From a checkpoint of a small mixture-of-experts model trained on Wikipedia: 20 layers, a variant of SOAP for the experts.
Below are experts of layer 16 (counted from 0) of a mixture-of-experts language model. Rows are named router (the router's row for the expert), up (a neuron's input weights, with its number), down (a neuron's output weights, with its number) and show model dimensions 240-287. Each number is 500 + 25 x the weight over its row's rms, rounded and kept within 0 to 999. Numbers have three digits each.
After each expert's rows: a language model's description of what the expert responds to. This comes from a sample of Wikipedia text that the model never trained on.

# expert 1
router:524496476535493476552511504447493503487501466494491504500522499568478474532441514542534465495526512508492495524502490479492510537493451506489537
up0:483518500494479472517487570498493522495542489509519481482497535521519465540471475425489514503508470507512512510517460441498526551528498539486544
down0:535496535495511470468485505525475495510505504493534519536532487471498513507447494507506516504497483488485535484512556469472459499495500524504502
up1:504514459510490496476509475475475504498470531543485468493474509566527582519490520479541505504497497478486518509493484507495463482507528521455502
down1:498477511481473542557502522489516484494441495553513481497475511522489520468449502527530524483483464501483489523526538517540535501532505512523510
up2:533511492519500552483560471510484515506515546527526523481512538529547523490487521471473505464509483504518530468480507498519499526470521495451509
down2:480501484464537513510525470523516524504501461520497489482493498503480568506520469498506471478459533498452478506513520525514498485453538549520534
Description: First token of article titles, personal names and proper nouns after line breaks, including Arabic letters and the byte-order mark, e.g., Jane, Moses, Coronado.

# expert 0
router:488513520536502545504542514533519487534471516554493516527501509492520486509488513490523509506542482506501496519532547499509488531492512510548486
up0:516482480528538543491495495547480512505479530508513517500514505464493497502446495489496513523528491550533493501505533517478503504474525539516459
down0:533521500516544528484483469540497527463502495523486504531518490448478532481510494438508496467458481508499504512476515515571480542507499502521505
up1:509532454556513507498537507521544501507474506513495526484480519505489513508456505512516542488519522506492531506517529480517486526509515505505475
down1:543495536480533521495448506467504542520482471509471499502434460528496528520508507513536499535543531470494476506535538513512483491527491531500488
up2:471499505502476464512477496502492491508498478487513506514506478508504517498512536482506535495543518497520500511494494510527517534486503474500486
down2:516516510512476481511540509520502537509454478573548522505492494507560495535483519494485503513525499485505513501473517515502468507491472517484511
Description: First word-pieces of years such as 195, 198, 201, plus capitalized first words of quoted song titles like Love, You.

# expert 3
router:532491503508490505535505493498494536462563484469546518553490529475484501492496509500553485520466446495443527516541486499496506541500513491571476
up0:478560497494493475470485490491474504506489519438529494508502534508493501450534517530515541483520474500478522467469512462510489467502486465545506
down0:471500509522520516512451528486492498477505493491497528485503542454522450484502519507523493479512518516531493522465498533485481475500491477544451
up1:463514515483461505475489481487531492505526511470474551522471486488484492463557473489475509481517473526462465539495507481458511508549526527519453
down1:493487505506496516520502508492503470502503449527497486506473490480543466508457509483533470531521499494561448483503500541464511517492524483442506
up2:496543519515509504504452510451490504505511513460510504453480513458502524470504524498499536509483525508513540512480486498544516466491483506539524
down2:462527451491535519468511508502496483463514486546502474496475524483462508555481488510477562537499563489521471503477489510521537519485453490505502
Description: Newlines, paragraph breaks, section heading markers (==, ===) and table pipes at line starts, especially before See also lists.

# expert 13
router:506509516487484491502530540517501510535526484498480496448503518502531465526549520453533498441478512503527520530448489436506481480489521486480501
up0:521542481532508526477488483474495455498481506522495474473513497493532483511448481490504473457496526506458506501540511478507489502537487526480467
down0:536486482531461492520523473496451539531517518516492524535531465449495513477463514515467470553496515497541505506507492483457539510499495491526526
up1:503547504523530513491511497510432491524530466514500478471475520483540499528515480480513495500467500472488515524522504528527486553482488453477500
down1:514518477515538497514504501506473542507523492512476474524469505551519489483476519495504534515497518525505473459508505490514529537483554470525502
up2:542532462526529479454527493516483463503514498503486495477478480509488504453489488497495495468524498500461493548482488490480471497496517487519482
down2:481498474460517458478505536536486489438489484532487519500498449507486572530487478457466504507524510465512504473499476520486523478479463501495516
Description: Commas, decimals, digits and symbols inside numbers, coordinates, currency and table figures, e.g., 1,784,711, 37.909792°N, $, ′.

# expert 19
router:486528485532476532488509503497460451495538523468512493468491514474498468500486497540495506519483498512534506511538529494481521522485526530484510
up0:493525515512521492502532522472501527549485530463514483534480480453500476515514536519515487510519516485473566508478469497504493514474536523500471
down0:492489471486507487525473492502454539504495489547442508501446493531540473484524540504481500530504460496527507538513505525492521518515460514536534
up1:503494480497468506471491472528515478472515522540478489521505513491516480506527486504519495513508501494545463504509520558495534518507507499488518
down1:493508537516503479465543473513486492482462522564505510518503485495535466538547491512492504491512516520525507496530482483472519494480497492482499
up2:482515481544468453515478521517506481526479429540540468490516496509499513513500513532512465483514467500533496511502489543492515492516502501536492
down2:495514507516471430453468503477500518483475499499499538460500500494487505524521515534478545435451463487528538486471517565500492527512457506504484
Description: Opening pieces of personal and place surnames, often Spanish, Slavic or South Asian, like Est(eban), Esp(inel), Gl(ória), Put(tur).

# expert 23
router:473520503523522506509477488521471488512491523445503509526509546494479539531506466463491492465531484453529473506507475539500462518498521469479485
up0:507545534450485492522482506477490529530503457502541499512499483510504519472550505502493453545509487491493487517473525512493481557499495489514484
down0:492507499529490483495489472506483478516518464509480483535532495525465478496511516524508492537484517517489500480468488523505485523504499525478481
up1:496493478515513525504504517505522475511500480506475505568537502550505503535472504523510519503528526463507512458498495522528460492503509487519529
down1:486463463515508456510512465528480493501540469436517532488513528490459520503479493499497461459511489545480477492517449552515494532476449510467528
up2:507522495525520494490483497520498514499516484535543509464508473502489474439519469438490554449522463469552477523473502510522498519512525506476492
down2:518473492560497518493501511525518476523493508464482518494513565497488529456486448454478536485468455515549528495458517492530503524528480518486531
Description: Pronouns, auxiliaries and function words at clause cores, such as he, she, they, was, would, not, to, also.

# expert 12
router:515471478504529471508521509474469483527508501485563523478520514519531444493441499465535507503458532488525500488492458490486510527509498535521477
up0:480495471524527491498467499503499522484504516464453490473435498504540512459440481519470503504502529457528510479515484465509509464530491508554542
down0:529503470490468501502491467476471472474459489534518478479477450463506502508461532468469502529509484511474464519514478513457476510499535512529465
up1:504498516483518477471546523449546524497502486482510523496441506516523485497500494480518513564491549492503503495489493521499480489514522539513476
down1:518517504508531499512490469550513505510497470544494494495500504514504460467532468515488502567492523541510469465476535525473488473490540493533538
up2:449462528459459477511507504521526498526482501483547482484444504489502486486497459491492515533464485479512495489495518510493498496500488490521547
down2:477477492467538517539510491525513500486516540524518457472472475469500495507495463502515541545441528512544521478538490541538498476500512522514546
Description: Inner syllables of non-English names and words, e.g. ain in Sakaino, ir in Bashir, zer in zerstört, ash in Semashko.

# expert 20
router:527460557527530482430498514501470518464502490464485453509491534496568479472467510495506501465469499489470482472484497556500522453530501490506529
up0:469511515479531536479504508535516498531496503488490520521498510500514479490440530517526482461484492482500493491511507523489488539484487516486545
down0:520506514519474459530483491512429438528502493479486511541494538512493509460504475500535479506508538525529493484477519522507491465473516497523484
up1:481484546513543478506538513529525504466483509474545419447482512527512522499491512550499469510525575487462510476522531526522554499497528515539437
down1:489469495481516526517514473518482570493479493576539478491472477532489522505503489473528498516497551504525563491483493515492530524471518473525502
up2:466467499457562552475489491516496464501542496521534508488510538490547437493474479482521488506503481502481501528521485516472497469546499478500497
down2:506542478418499499513529541518515519487514519497518533517475486490474527475456518462474506452523492506507502491503503519521517477465509502510506
Description: Word endings and closing pieces in taxoboxes, section headings and coordinates, e.g. -ales, Caenogastropoda, Rankings, Background, closing parentheses.

# expert 7
router:482485527526483510502495473501455511496506482540481489522476480473514496549522500504507499490493506504469559452507485522488485472489446477503464
up0:503517531500515488502494475500451499518514495501509510514483521475464467438495462503509469480488525469469511450484500550478506531507447480470491
down0:505468471520502473463473502483506521460495503470459469483503476494535454489452500452496458516538505488539510527510493527526502487488494503515448
up1:469478507509500479531494512502501465513516505508462510483465474488474491496472483490504501441526526491505505477499511472487517539529544500469505
down1:474502502499492519441462456492495508463512489522464495510534566480542557493474537504481492481501488514479463515509506457505496486495485528503493
up2:495521490510512498502541503541488496534516481524490476513468509487487520572514475478539531472498505493517526445494521467499527511505468459564507
down2:469500487547497456477529470484460489501492503508520460478506482480485521553510499520509510490490492497507524554514489602513493480515467476525492
Description: Final token of numbers, abbreviations and place or institution names right before punctuation, e.g., 332 in $23,332, No., Massachusetts, University.

# expert 4
router:487494505473483495502487519496567501508467524495498485542509492483501484522566504538521521500456467488477511468483467513497500505520533506521525
up0:475540488492516527567494512512463516481513463540524509531496483523541529502519475500496523519473543458468512512462476496503503497515527502543501
down0:456478515475481494489503490491529501481497490466521493506483517493526473484548499495475464500469499533479494492505541480514513485473572490521459
up1:464475505495498491479497491533535519487485488481521526466525558498497502478491520500469553417489505495473526451454500520475490487505447519537530
down1:481490497524500519550492475579543516435483539529466494516504546547402474468507475496531498489497509454537514530495487490475477504498483523491519
up2:540450494478462470493495468505533530506531512459482529508500512538485520479481505482547475511493490482505475516548497502484510535513466533515516
down2:512542456511550475508507523514504514512507500459513507464450565451463548489501531472517483507534487500496504510513508482530489501475515499514524
Description: Prepositions starting time or place phrases such as In, During, On, and opening parentheses before birth and death years in name lists.

# expert 18
router:473522532480515484482501482463509543489489507518477514462495517489495536508523517557482544523516507498460500527473522470466574488496469503502507
up0:525503520475517535489557487509530478559498501529559464472503471552488510458474516516514503513468512487483488479471481485491517463500488510525492
down0:514504496561507517519524474467465512505481524520461497478513511530483469502484462498517499500479490535498502546486496505536524497508495499496493
up1:494500559500518534477505528485499478528516508480540484462483504482478547510464485456475480500527520521490490521480470508490506525484462514502523
down1:511499508497516470465506523518492469468477478484521463505492468444463509531535488546465538500530524469497577515477510532503533497518479489536515
up2:523530519466514500524485496466473528511505494505497515512523526494547494480507513536502461504520487479484507565503499515507510528518531488507506
down2:494478521486526517515485555514493485520505477491525514500508460503529431468531469504493425475495525508459478455502543522513481505491497498532526
Description: Modifier words following the or a in historical prose, such as early, significant, severe, Soviet, Roman, continued.

# expert 11
router:476503479473502488484502524488511530487530484519486469453495511499473469483492509495479494508496483524497511512495483524532477464476473537481517
up0:497497530500498516519468499531517527476440495501521509472537465485469440471459550521527496512495498507474515540470487484530492513487506480497529
down0:492535528510475494454458463497511548488511514556484442477515496508444454531522506490484495500482514501522500512504478488522482535511487551524521
up1:523492509473473500457491493530485511462533477536476498488513532464490502491513472511477481501516485477502519495495516532506504486493524483524503
down1:486459549496491499513485499478532515521524506497499476502524516524517489484486478498472478496517518466517503510517511506515480516523532504499485
up2:514491505496475522572514542506529497501482502488493493521521499503555496496519489516491531481489527500505508508517505508501524467494461487524507
down2:510518474527547510517510561531568479451498518488482504487506521555549462474505499544467506494485487554536468528480527503477508430472508506501499
Description: Periods, commas and paragraph breaks ending sentences or clauses, plus nouns before commas and clause openers like However, While, where.

# expert 6
router:468491455461515494518483490460509498478494482526499530514499485521556501507488514533465509534501494528476464536500529500480520495483490522485554
up0:480476450465505535484512516493492486475510497489487560458484509459481498510494517505504500522507502543545539525508453478469456493500467514486491
down0:487489451496544525519486499495490516525503467493501506482525513512513537459495477506520502474469530530453518494471502459460524561482502488494518
up1:481506494513497501525509476511476508475517480529520511460527494455489464477482490531510492515459489507533506526523545511492503503472501505521452
down1:511467523491507513499530497499532462476509545491490524511443455458498494530525523507524514541461445537513490499486573472506532460503525519498522
up2:500503520485493501509493503513508443484504432499525491530494472457513466495480494539461547462526489468515543522540524500531547502492489498548501
down2:488521524484528521506551477533503518541484473514464520517463491537525476486491484508513482484490488514522532531506529500497517504525469512463507
Description: Opening capital pieces of proper names and compounds, often sports teams and places, e.g. U in U.S., Mc, Los, United, Black.

# expert 21
router:562529502518481506491468471502480492477450522462493462522484481509472510505523448487544498488476482492463495492494529508468532522531514493477501
up0:492498465448511511508515493498497477490486487453453508550474509494497505504529501522477498502490503553452518503458501482530529485532487478477463
down0:496488482502519490518497518502510498531512483492501508492485479516496530453449485468497472499532483502507539521487517490498524552522498496475492
up1:533525489506533506508516522500487529560537495480525532477522515524507504492534506477532494508508556531482525502485473489580498467493521450527511
down1:483525485537474497499507501458502496545505482514503511485506530483496511488495512520497461500474493514484562473485496483529537478449483497493505
up2:528481507492522517472486518530522506494494490512476450503543448521490471481495479463504551476478545556472543486502469473537535508511520516488490
down2:481463491492453489489520544491470494533508535535482471476476491468499529484492480529505499511489488546461544487493500489535523444513487502500503
Description: First word pieces of ordinary lowercase words split into parts, like purch(ases), anim(ations), us(urper), effici(ently), paper(back).

# expert 14
router:512512482512514488501512478516556502546503517498493505526490495489482472427465495482458474522506523477491497456491487438507487465504514507563472
up0:492509454492502515486479549471515517540521514471524539498442496499479513502477507491513508508539562500497498493481508525529533473477526484580467
down0:561517519485467527509510457523513561488468461480536499458495530435476518492498495458471479478516565556472517457465522484516490505510492534473508
up1:449448515486517527532494442477501523474512470476505486491486498531485502515503477474467537497509480490498496483481490470506473477491487455543539
down1:512494494509513526507531472513474477535544467508486462520450488503525473468520497465504521508533495490499504469485522462480485526483523478502468
up2:491513482521504528486505501544523478475490522506507485482529471512492495498488481530504482502458486507461544454467510510521473483497480472500543
down2:486507444488557492509543471534485509556503477471501484503506539511479501476505472530475507504519509535544483478482508515439468496502507466498510
Description: Cell separators, blanks, final digits and headers in election and sports stats tables, e.g. Votes, Apps, MF, %, Turnout.

# expert 16
router:502553473482512558501484516459522537464491514536480491493521534533495511505517501541477501511451553531514502504496485471505553545480497460465483
up0:535525507481462490572527520521481509486457512505513503540489528511493517516513492483498479527517524520462477474517510462443520504505515459452515
down0:504479554502514501531492511483532472472491500496481506515489498520535532494469524530491520492518497511498540495528437495500482507464472499476468
up1:493482499498459526519486562494499490506482484507497490496508477500459512557542498521488469472512491475467497499504506489521472457481452533474533
down1:504453507504517519496515523522490530492489450503528523519511507517467489513525498511547470560565480526490491503509519489465485470454467579495481
up2:503484536463472478474556497477529453496472465499515535484523499524440488490533510484468496505517506533492529491528503490447499486522503533466454
down2:491502490485514483496525503539488475523487492481501508461481505502472496538496511544540526480492534485522486503498529530499480486526518487495500
Description: Articles and possessives starting noun phrases, such as the, a, his, their, this, and first words after list dashes.